config.yaml
d_shared_expert: 64
router_cosine_scale: 10.0
norm_place: "pre"
tie_word_embeddings: false
max_grad_norm: 2.0
doc_mask: true
Below are experts of layer 6 (counted from 0) of a mixture-of-experts language model. Rows are named gate (a neuron's input weights, with its number), up (a neuron's input weights, with its number), down (a neuron's output weights, with its number) and show model dimensions 0-127. Each number is 500 + 25 x the weight over its row's rms, rounded and kept within 0 to 999. Numbers have three digits each.
Before each expert's rows: a language model's description of what the expert responds to; "raises" lists some tokens whose logits its average output raises strongly, later layers aside. This comes from a sample of Wikipedia text that the model never trained on.

# expert 11
It responds to: Word-initial prefix pieces. First fragments of words, mostly Latinate prefixes like ex, de, se, con, un, trans, dis, plus Asian name syllables such as Y-un.
raises: "pi", "ist", "ity", "ter", "g", "gre"
gate0:473522478473519516527501495477497522511436494481511476462529494470484525514516547511463506458527478493510536509490497523486500488505458497510488555502523521455446473507492485476524472472533510546483469499500537508480497496497469484503552522476513496491563501508523514451490498437516500486518492524497483487488514476494481486519490471499545492467529490540471528497547468520518505525506
up0:485486483502473504512475551514501558513479505520530456544536488539505495492477512505562515473494479468514521481522532500481493529472472480486456503485537453524443500482506490453495457516497515552499508491521497518520493505495510527527485486456495513484489494500490498454499508498532517484518496543477517491524511494483469482493506525514485465507495490549466516511515467448543514489551
down0:474518479511545486527482498498452491461546496485478527504550519473489488486520469507529496494504475489513468512474525486532509486589510502531464478458520514501561526490501479500495495519518525456490480501481508482510512474521509527542508467504538487577466545458491540520495491535493484517477469508440507537516495526464510516470472522504494511536492499516508466490507522485476469497536
gate1:524475477487514491474512477501458518520494493485529516525493528463460475493515482525509495503465488520506463479458483496552499467498496460518482484476533543460488553472433444523509476520493526525478526468528476482537507494534492481500501522481515559544487485498493479464544497489469519491465527511494486473506486551495504553491504530457500483470496486504485513531474453533540455504489
up1:555506500509506519494499514495522517468448480497511516517495482488495518478446501483491477467485512514530488506525494470525529510505496460545522519520544463489538486531434511502507470484498502476490506463543520504508510510530493465475475490529464511497515501489500525453476469523497460503490477494537478430497503488529475489497516512495480445474530474494498493524540510456490490492453
down1:539506478500504493532456567501513508506506510469495520462501497540489510478488456490557517534543507456482530520480510508518489558497499485525541485521496457510486484514478517499510481497528520487530509477520491539470496496524461523549482520514515488524495507466445455510531481507492519489485518550481487524527486514489585499498503536488549529480549501524549500515506517520474526494510
gate2:491472524520497515524475514499532504482520512489505538468481539506529489495446511515445490478478553521450523503508514522548479491499494456496512470516505451517542474516515517471485488486491472501528496526546529562461499511504577485470498525490504492515509492464505504481467490498511495475480497492524515502468488502517473429535509487483482496504534475474488519526524489511532555507531
up2:500485497513514446499506510480504467464497515485521507493502524553534531540533472517512518503486521501500513527483513470473526498473562523539474511514499455495464499517483490501480476524506531506543534495502498482515491514493521547525456451536497520515473539504454504517519533466522506485486514469544503493531531502509539541468483587567485567446497502475482537470490503526488493513528
down2:481486465468524527471489511455493492473530501485505520498484488534573495459532527489478491494523476492526520503459486520562471489518491526510455503504486498503485492453470489558516468519497537496473493536485479522477501544494487582501493472505509512496473513526510488462533518438447518484502524488527497543528519528470527523471507466518495498563502454497456486470461504504534484500489

# expert 3
It responds to: Capitalized word-initial fragments. Short opening pieces of names and words, often capitalized, like T, Ma, At, Wh+hi, Dat+t+to, Har+t+ford.
raises: "w", "g", "ge"
gate0:501477453481465586507502464519507470502466533483514461498491482472489515495512498511507501445479534510503525487517522506498530482521461506496478512502523518507486470518506514481540462486478506517513486487496495504472515503474471511478536544498511434457490481508532526499513447431473489545507506459513475496462499495470477513512478532501527533509491464499489549490500465525478525516528
up0:484521459541453511534504506523499527511507469517506470509541491520547465490461513535522451478483523503479530511504542462512462468484508442474498472502538463469456468489511509486560496516496501488482500497494495537519478534493450509488519513494445498496470527458507473490475470485549508454491493501454483532510504477474501494502510488471522435467538481523517494527519476495513494496572
down0:555540503517524536529501447534474522475532501509466516532519508468506488516472487484503495564511518484518495495502471519499459470555510486478452452463494505508500513523499520522535460516465551461498498512479499509502517475516514491497519510532505492508444499508473520499501479491467479491489485508531515541485486483472513512464480482487533517557491444506500497473475546503464476476508
gate1:480489538459518499494463446513480536539488526519516484487523497486497469494492511538505511530469499505512475506484451543530516518519502494498529472526528506519485500487474501505467517472525521534497517440501495498533544478491474487480505551494516553496542498426506473456505515507485494483489565522509489506490496575498519511508490514497519477447499506479476512513494500494471519467504
up1:478498511494509534509503521477473515478483510514459494539516502477472510494448513500499482485538517517525493464497487503550489509506499492480497508521526483489546472492465533503497519493511485515498488478524556511529516569558483461505454484527482531464507488503483513473490514557530489503486487477563509471497481525513488499493477479533478435475479483512502498526504506466532503472483
down1:546507511513477496466445495486480451470490536501488543490526465495501481486540487492495523519554503498495517532528540502517539498550514457504517515479500535545482516517490490496516479468493545479508546499505466503511542500508455505551495489542532495529542510492464471518511484474464494488495534496479511515563478496500549523486531559454520474498539510487490496513494487519468532484498
gate2:511500517488458519520459521489496498506521546492513546492511522483543504477510488511446468495513509530498517521509527439496467506511518471514499494472540482467492529477528506497522501502533460490522486528565530530498478482533538512443516545474499498490526509465473509520476464520507522485500484506499516480496489489487492461478495440513466490511555514468475544569510475524506534514488
up2:542484477512491470508499518428542476441482479465519532472494524510508532529527507516498491453505520528514487511463510460497495501524559499495461563462464478483520471547499538458514464504560518501532507518511490517510482512503513520509492520481485511502512501530469494453474499495523506508485544500482517471522502487513487473477503533514490511496485491468485508510481500461499498501475
down2:484492495481514506492507499529455512452514516461530515487490488523518503464485543482501477503487501513488521559497507456514539454555474549506490528497513478488477504464509495521494459477508508537502481505527490519521523524469491539510495483500537485526517525506486491478475457444507502482499488512499452555526499514455551526473495496489529494531513543473471552498527496457522503535519

# expert 19
It responds to: Stems after a, tables. Word stems after a short prefix like a- (a-min, a-im, fe-ma-le) and agent-noun roots like plan, part, author; also decimal points and pipes in tables.
raises: "les", "ed", "ing"
gate0:490516493489508543524501505488525507502518532527535461541481479470526547478495515509487515445480487500509519504479537532550499498541510489466534559458466507513411492521502517525531492486504522520480468505464505515436488487505531494467504514503516481485486523495473500537510463465511510538475465514486516483511483510494446457506508526527518535476497479547512541506536500540486502501501
up0:475484491557489491527497474555500508536489514501484453518511506537526462519478532537530513504482517496483547542522529449463517491476549456502508474508514501502466486485524472481514494546491498478459533503474480551456504529523522514508500486451474518472475496501450547475502488492496511465493508483472462496493500490473498484527515521470494461523498451533498480482503476445535501451553
down0:513510504512499543487528509493477492487502467482463549512559495493497491486525506520527434553514514479497490491494500510516534502506470501489483449473498506511496477475518491527547510501501509502527498534467518527479549463473529493521525510489502483516468486520457531492521517488459462503505466551517504482514488504497489502552469488510476506489468523468466474530511495529535525468492
gate1:468488520496467461528508531486514518518489499522534514501473518478471455459492487509502486526482504508519496457487490522497471515530518486527500497461498497499505528506500473503560531457499493522521514450538490496521517483500496500495487583464470519540538535469529469494517473508465532473466527510496475503475497525473528501517496521498500509478492505507488514483519491536503443456478
up1:525497478497500509485530520484532479480450489487502492498472465489515549511457502492473518472503497490513496517519485480543518514548533474471469532504479503508526488507445520522505506464538542495518484484515513541533538519501464512499502509508505523464494477531495510496487511553488497512491492467525487518497450484542512515532485474507501450487497478516481541540557494491519511484498
down1:525477475489542475500429524513453480463477538524491545477478461508484518504498511504486492529529494487513485525473564503487533532477517497519471493507474539498482480532439482540535479504516512499522517497512459528516526499506474503503461532535556496567490490509478439461540528509490500477491476532524496517537493445505498535498493502485490492461528500485487526498493498488503470483512
gate2:526517522483498509519511514463488549482500541541508513475492505544490548484491501517452494487503516526495510468474487455517479538537483482503491517494583485476513510501532514439477517524473521455529484490516557474509451528530533537467503538493524503512525494472503504498486469528510523482493471493514517542504464486471469454481528506557490504506557508508486526490496510498495547503480
up2:517510494508507507537493494458502483463517459442504547462492520482524515479482535506504536507525513528460485509493483513515484471479501497530484548476503468513451514543475486455504454505531517479507531494517478500529477519479523544519522516496515515495481466496481471515457495503518522505471521503514484463533491508500530520519510521548491534468482490471483566526539508494510482499516
down2:471495503466499461541497513513459492484515490448508496507480478523534506498520539473494503500504506455448516528500514463513497470512479558496470556525533512485484523486494505501492496508484486525464569522497516530538531553498473528569493452485488509529482518472476501476493519438477475494488494498430441509504488547502487496481494552526516519509492504444505506486505514469503479474498

# expert 21
It responds to: re-, months, dash-ranges. Word-starting re/Re pieces, month names after in or on (May, April, November), and en-dash number ranges like –1, –2.
raises: "le", "g", "li"
gate0:468492487519483561524502479508463492512521476464510447511485496483463493509531514527447541468483562490490548490504527523535553518515475500482498549510506525495476456484503505482492473470509486490493511516534514502456519462490459488473552544506475465456482537532501504523495421428519501485522489546535495508473521493500459486537502495497512515494505517536498516493517491516474513479501
up0:485505459512483484479470529532540523560500492547471466511520508587554478476479510491532497512468500499516552502506510551466493504479517479482491503518488472530472508494495495467539510509512501521483527503498494518497472512482508497479497476498420512516465490475441517489532494461513539484484517528469488479509470460497487526525521519500476464513494490519502487558507459509509480497586
down0:478516488506545506533526460513510521452528482533502502501546484485478486499479525530498466510499477465555496541485550493519484512552473495521488471488506516512509504501530501529558492514472530464467482489470494493483500496470545487501499470508512496551455501492487537529484525502495478502499480492509500537498456498462501504534482500474472518539481443495478502499524524506449498469484
gate1:480503491487470489508475503505484513513469536511489529488527502499473476496497528522533507514514490538513493492494473563502487534527508493469488501471488521490505519491494450513558502491481502531458496471487467480524522544501509466463524534461475532473513526457499488506525488532467520504491486481516447505456499526489492506520468559519520533485524507512470505499501478495469473504510
up1:488488475498523503491478550491487503534501468483490500514477455503524526495439513539524514478513517485523509530527469503509475489509513450499502524517509487507509521482484528499459518491517488528468467457460513526522527519510473460480461449524470536499490493519474519468520511538472468476505530463530535430522500500502509509503533469567460465509553470468513514497521496464514478483467
down1:526456483511520499474475462493459508448529506496502556526473475501526489516479477479475468472567523450486518516486551520527541499514506487481481534501478510549488478521509519455513504506521495454509482525520441481488525454513489506530501490548543509545464525488471455473491497488504518469494510534521488518520494494469552523518497546485547551463536509498508494480487494504495459508507
gate2:513474480506503519511491529499539527517474525482494511451468519522538508485472466510467472495507527490446527482488514510478499504502500496518514474484535516464529509477515541498532541526517509529556514496563546504526461518489487505497513527507476502513519504462500548474481460479505530471496497500520550552467468491518469478526484486535449524564537535476514524524525521509538563475509
up2:569545495485511484525463515480526482472535469501498537472528495507491518513503515528488532514474474505471500534488486495504513507492545502492486519494485515506468471550516525476508451510497505500508524517533516519480492489521522536508484528532511545504500532468492523495472485514506541505511484492527521506490472502473527512492501548516459552491469549511509473511518523491488498482530
down2:497485522483511514503494514491490518471521525473529537496502500543502495472498548496493485493472503476485529579521487488514512510539507534447493547510466480464489500488485503553502498526448523494494531510522507483505485489499501562497484498490461491473486496501502456481458496452432526504477527456491451529532475528471534494469507507497483496496505490480488524534497546493470507517522

# expert 12
It responds to: Capital and short word-starts. Word-opening pieces like W, St, No, mo, h at the start of names, headings or list items, such as Wieacker, Style, non-violence.
raises: "ain", "ally", "or"
gate0:442495539482479516514465508457509487523460484482485482499498489508482479527540538508480505492465502494513541512508515475484520496526484496479495538502481484495487441499489527494536462480511458519489483532445471525478512474463513447497525522507464478478544469478474530501534496441512509506506456522541495490489493488458498505485507551503512505514505515510484537491479469483473480492507
up0:474490482512488457502479544497525511518527501550533460520545519559528531530490510498504491465492467469481525508503526503500504532483499510489501504485465504500510472481542493457496498537481511512465495502457521514498504488501485508520531487468463484514504547488479499516491473483519526489488523468476472486500520505439490517505459480517500496473523500539497520467541504467478514508545
down0:469504506510560479492495447504486513452499522511513502506526527464484496489494520481585474561504464502553499520492502479472506529511515502554445456476499506536552538514473510533510505506475518463468505496498531477504480484468495505498480482505524504545507498512483535517490473470494478517487512471453460501505488520517520481484503507448511515480475482490505524529498513456459497486529
gate1:477484499468485480480492528499483516544470536513520514505482529495502461500526514515529531492477505484494471487470459496532506501532507468472493544478497528468496518484470489517501492496501504521536494508498486477563506498476479494499510551446527525500551487484505458495517529492453500474492533499467499492473517495463505553512512526468537498487513506490508482483491489482504446463488
up1:529509475483481528474515536477469490481509481538467514516501505488485499466409504475499525474475475465510483492490434489517486499513507486469481532486492443481535500502447559511480514472501510517442468477533534521541531532515503499515498510502473532503494496538543535473469502526516471505498482496541483430496467459530504492499513495550498503494477517456471482513527499520522491492480
down1:516467514508512472513484502500455482506493491520450520491488416529472497530466486492514492537543458480548526525488537540521529483509489487489512469524486510526455482544467482472552509498521492488473506485496474493488569513508465459552462525549538490515452503503469457469525493488509503525497509490546500515552496489500545503510502533490517484477530495482505495511538486503476502507515
gate2:517507486504493489506529515518491518508500556511519521479467513533526514486493495524490448491499497521478503444500519485499488482506462480504537500462517484437530490498480488497520547526523493504556492516522484537533446463546526510462491505471532523503506479456500491472493497517512540506489493517525530504464461473491463509464476500550442489516514515463513504510513513504488522465499
up2:515499534504497479522505548513504470443555481505518518493519537519538543561475525463515519500511528542502500509491479512483475501486502469485487503505485478469475499493538527487498465556553502479529520499541495512482497540498503516509519495485475520497513534456496496502492503509512524485505505470549509462545539505523535537482496541558486497487492518495524489492497539490451489504488
down2:509506448495514474478547491479474514465499487493547489493518511497510494493537525455460527506513477446479552552451520421508493506504445538523486533507503488508488474515454479492518468493496504536499524486458464522480522532500469533519483472520514507518496499477522493485471517476444492517472510496479472551517491489439545502498499520511496500518514534531470526513513511495515472547518

# expert 60
It responds to: L/O/U letter pieces. Capitals and pieces with L, O, U in acronyms, codes and names, like the L in ELMS, the O in H.B.O, U in Upstart, and lo in Conlon.
raises: "ver", "pp", "ff"
gate0:520490501503493530516526492506510457516511519500516484453524493477528515485493518528480516490464517506511526493519506455512547488532546500485527545520462535487461468500494484505481493464521474495520463505510523503445508465463500477502543501501502448461521502504507515516529484443547530525458490499509503491523478486497434468534445480513490532497490483473482493472502505476498524513526
up0:475495526502507478540478505501499540529545498485493464527526463491523482507449507496503530462519467496490561481481538497483498482522495497516456496515470487525489461486522506487541457558494509493500522507463480497545499507511514496504468497474452531542454515522507488489440489478513474475511495494455475485509514505481510518506511505480506481496532483509489509504500469474504502481571
down0:487531489507512513490532471511499535483544488509497529488497488488512450513512503523535474505463503481528511469493538460545447485527538458523520453470509467500512504503483494526490473553500544475518516470475500503445498486481511462490548495515486497496478521488485518477511471507495475505505506474519500514493469517469495490527487506504443489468455512490504462524506483480482501473524
gate1:517457468461510499524460476506521489571462476514519488487505543452498491466495517546502495552487539484495482518500490547445492524494505431467516468492498544509479520475452503513535509461510510482485496541503495520530519496504497504532488509485460513549497529461476458516534519497478505482494511505497458503510510485490505511477500507458499504511514506489455489491467521535505504506470
up1:552506509518513511476489525520507496486487470481504479539508507473499533497466523506520520494544492554535492514503460486536476495479490444491479529487500499508537491534461546535510510519482516507497505482521513472517506542532468521512522528524467526454473504529525520510495527564533503486471529467526481455536486495521483480513524462548502485511494507482501501496507491465505507475511
down1:546497470505502461515475503498488481468511495497490548498515498460452518493506495502523533482534511509460515512472508510505518520526462482497530527476470525510518478513465492467562484491534558471524493512490467502465582473506451500581494492482552504479457497508467468525514510471520503508478512504534505482521496523474496494504472513524535499504508526490509464484488547477512494504513
gate2:489499524533477526509473488485496522505506483473540548508528491532539540503495446548465476499541490530481485457490493483518513487519488503535502501501507513479542503459494553457479505531480487516524492526520524476476491522513524505419523536495497479530545507454532499497505487510530543482482469488525510525448486531526460460491464489532476510507537475480526515495522484484473485498459
up2:578491470515465531483494499499525494466518494537522501484495508502517525551542452495504481510481494519484468521494482482467486513523537542512496498479533471528506530527473503504508465535483445533523506467511505540491527532492536501541537531487531528514507509510500483504485552534542502523524510486589515485523486519489536538479500506508455543494500495499477527508448510496477513493509
down2:509491481488474526459468503489499514497507538500472528462474495508532482495522503453493511516498499480482505528519483508473521490474509539533484533484520471519498513480485458493512479524475518490500535484519536508493504541491528495466470533483523515516496539500484497472501504450457493481492452476480460505545503530470497497469505506521489498497551513492480497503504488497507489527543

# expert 22
It responds to: Was, been, letter d. Forms of be and past verbs such as was, been, came, were, plus single letters like d, D, R inside names and words.
raises: "ition", "om", "ome", "ock"
gate0:481487484500487536546528525497498467507467528515493461492569512481518500486462495538464531483479539493484524543497514548519541517537493526489486543493538494500468467507540491461522487475456478515478478500469534461461491472492498508495535510499507471452527541520517525536527471469502509504485485489559507524512500523488440469509466503521487489509521475517472540473495464521507474504474
up0:475486483518514518520462516510526459511507476508529465498519463522531497526473514518508526497487501512471543457543539476470510512508507465454495498473497534513470494474532485470519527473511508514475513531476520479472465515467506457515492520456458542527508521516513520488492481472520514497507504464459476466524516487475502509516529527503436435497552512526489457548561473525479451481544
down0:461515516522519512490526447491490473508509486541484538513554519502510479450468547494519481530511492472464458518521506502535487500505504481519468501472494500502531509511491470474480485510505524448484487493505511474482543479510504477520517461487518494485490515518461528500456520505518491518495509480461490524528477487477474510482497475463478483509491469533485504513552492494486473479543
gate1:491493514491499467503496494529468525493524495526496509512508488477493501470498503542512496539525526491506508486507498522497518511472500470496500511452518527472493522459452495505540520526518519535468503460548526500506497497481513518502530559463500528528540479482470501532497460514491496482460538511484482518479502508435477484512536502508490521449523519471462522486495501563491457473464
up1:510510465515472528491488511482474485483471461499486524496510523525515534511457502510478532467486501512522476487481471498516463534507509477508533488484540511496525487507414528559496500495500477470500508458500513507518520525520496498516470493497490519538515485516498549463486504520494506464525508464534516456510509483527492510533496470499479466508502490475481534487527501446516479458492
down1:504524525517504472494458486518470499458510511506515549486473488546474516531494484493553528507526476507533501539480541487502491538514531504501506463482494507484508487534463511513512458478498546482514499508514446509501524479529470503539458466502533522512467488489483482479539467508504541489526471480542511493540489489451515513510527510487530516468502522495495493490514526471505498505510
gate2:506471556506516523493490481464459511511484547457504500441510503495528486463465468513438493517511514513457515532488530458509477516530512510527483495467526460472509505497530515454472525518464482545499494521527532497512445473450524535473488503488480508498516508457465529460482493495483494504480550489512477520463451477512465462512502469514472545541509492498493514499526515514498510472477
up2:534503484529520474505510496492510451441466532510515508492484509478478541474521508528498552521459513500452528495483482474512507454489542507534475517450525499516468526511527489504534483510498471494505545469500472526508511508467520521536496498504487530492500495516490528496457471509525470486512501484542516519530490481501532550476486499531500590533480466510440513485493486504513526500504
down2:526491455506496532494495499512494498482490534447497521481497511552501510453499539482515501474473486482502536514460479475520512473488501471519444566488532495519481517455546531531539472501476534508492517484508507502527510522477495544467472474484539484495517530498495477464442513445463544467501468519480507512510529550485503503485532511496494518522507498502505501490524539506511484499500

# expert 7
It responds to: Early word-start pieces. Short first pieces of a word after a space or hyphen, such as b, c, g, ph, sp, as in ph-otography or o-b-serving.
raises: "ra", "ue", "ult"
gate0:443506510520467543578495479481491496541494509513511436484481509474499543532526541491470512460493529456508551489479503475478482488545496518478511515500514509508479465477511503496517490474506478515515482537493490473482515486511464484495508525518488474496514506504493493534470480416527503525502452519489488480495495521483443528538496499513517529505518518539484517485524487523509493537482
up0:457492455521514473523508534498495484538497496542490449539555491539481513478489511562484501480457479518501582482519519478474527498471501467474485478513510482509489490488527479475501494472545503517473491539491518529458496513474516494483504488518467536472480515480503542502525482501517522503509539484485507494501520501478462504506512511498472488492537476513481498534508460465542460488539
down0:507482473495551476547548516508522514499509502501477539509520473503501507497468514524526460550518473486543508492493510499488461518516475492514496490446541493493490507490466495521546542523492512446516501498496484500504507462502496465522515460517516523496478505479472548523457470462498502518496510488472478526540491503484522510478502463470487513504450451479493497494498524471519523513509
gate1:460488460487504481526484490496511528538508512520466541477518503509462490458506509499527489488505477475520493516486492507487461507562484455522494508467513546549498491487477459516523520484490497502501488478493485492548505507483538544488486538506493526507520476494532432452506472512485468490450524483474482477471514514517465518484520498525476485473512535523468488484502455542494454477505
up1:489482505493491508483481516495488488498488461492515490537477514457461519506471549448488522483496524486540467535511487472545478515513510452487522474512513477481566533468428555503492546467473508554490463490528507501556540537515480460509461465544495513495479495545493509528493503527523486482493476490540485472508481481522493483503505495557450480501472515473512532480519517491532478475497
down1:495490486541481484484471501496463490484524489500513522473473468492468525509541510476484492516537508448524514527482555535520535515530486493505486477521509527514516507504514497475497491454491532500521486497477471509494598467511506488530446497556561507524485481495495455510506509499508548489506508508492506487573484517468536538520481510493516491476501546509552488547521518515474504468497
gate2:501498519520511528556512507497507501533510519475501504470501518552553508525513476511476496508495535567487491480507475471487500506529514485508514504499517464489515546449516505437487505498473517501528472513566507498485499475507559484482510552485520492533479505474480522515493483565554544498492485517509522485465493498502467479535518506516462488545558498489493498523532501466500498480471
up2:496521510511509495485519512478517459429495545498513507470504494493482496517500501493487516513517536524485449524519511497495482513489499488535483513476504482508485461514499512459499456528483486465511508516504453494490482499457492502542511508479494525493537500488484532466487504446520521505481500540560506482525549543506535471501501513572479509489494502443465541521519543522463495518502
down2:502482460459467488450515513487490503496518521499543554482477511519450494486505522453472494526506473496509509522459520483500486469518476493461474529487510482500520485458472494541532531500526472491502545499516502545527477502504477545484495508480532496556552528485502492475487482470486492518478490459473496545495501532490536519481484482524490508515516522540475516520476515445501485446546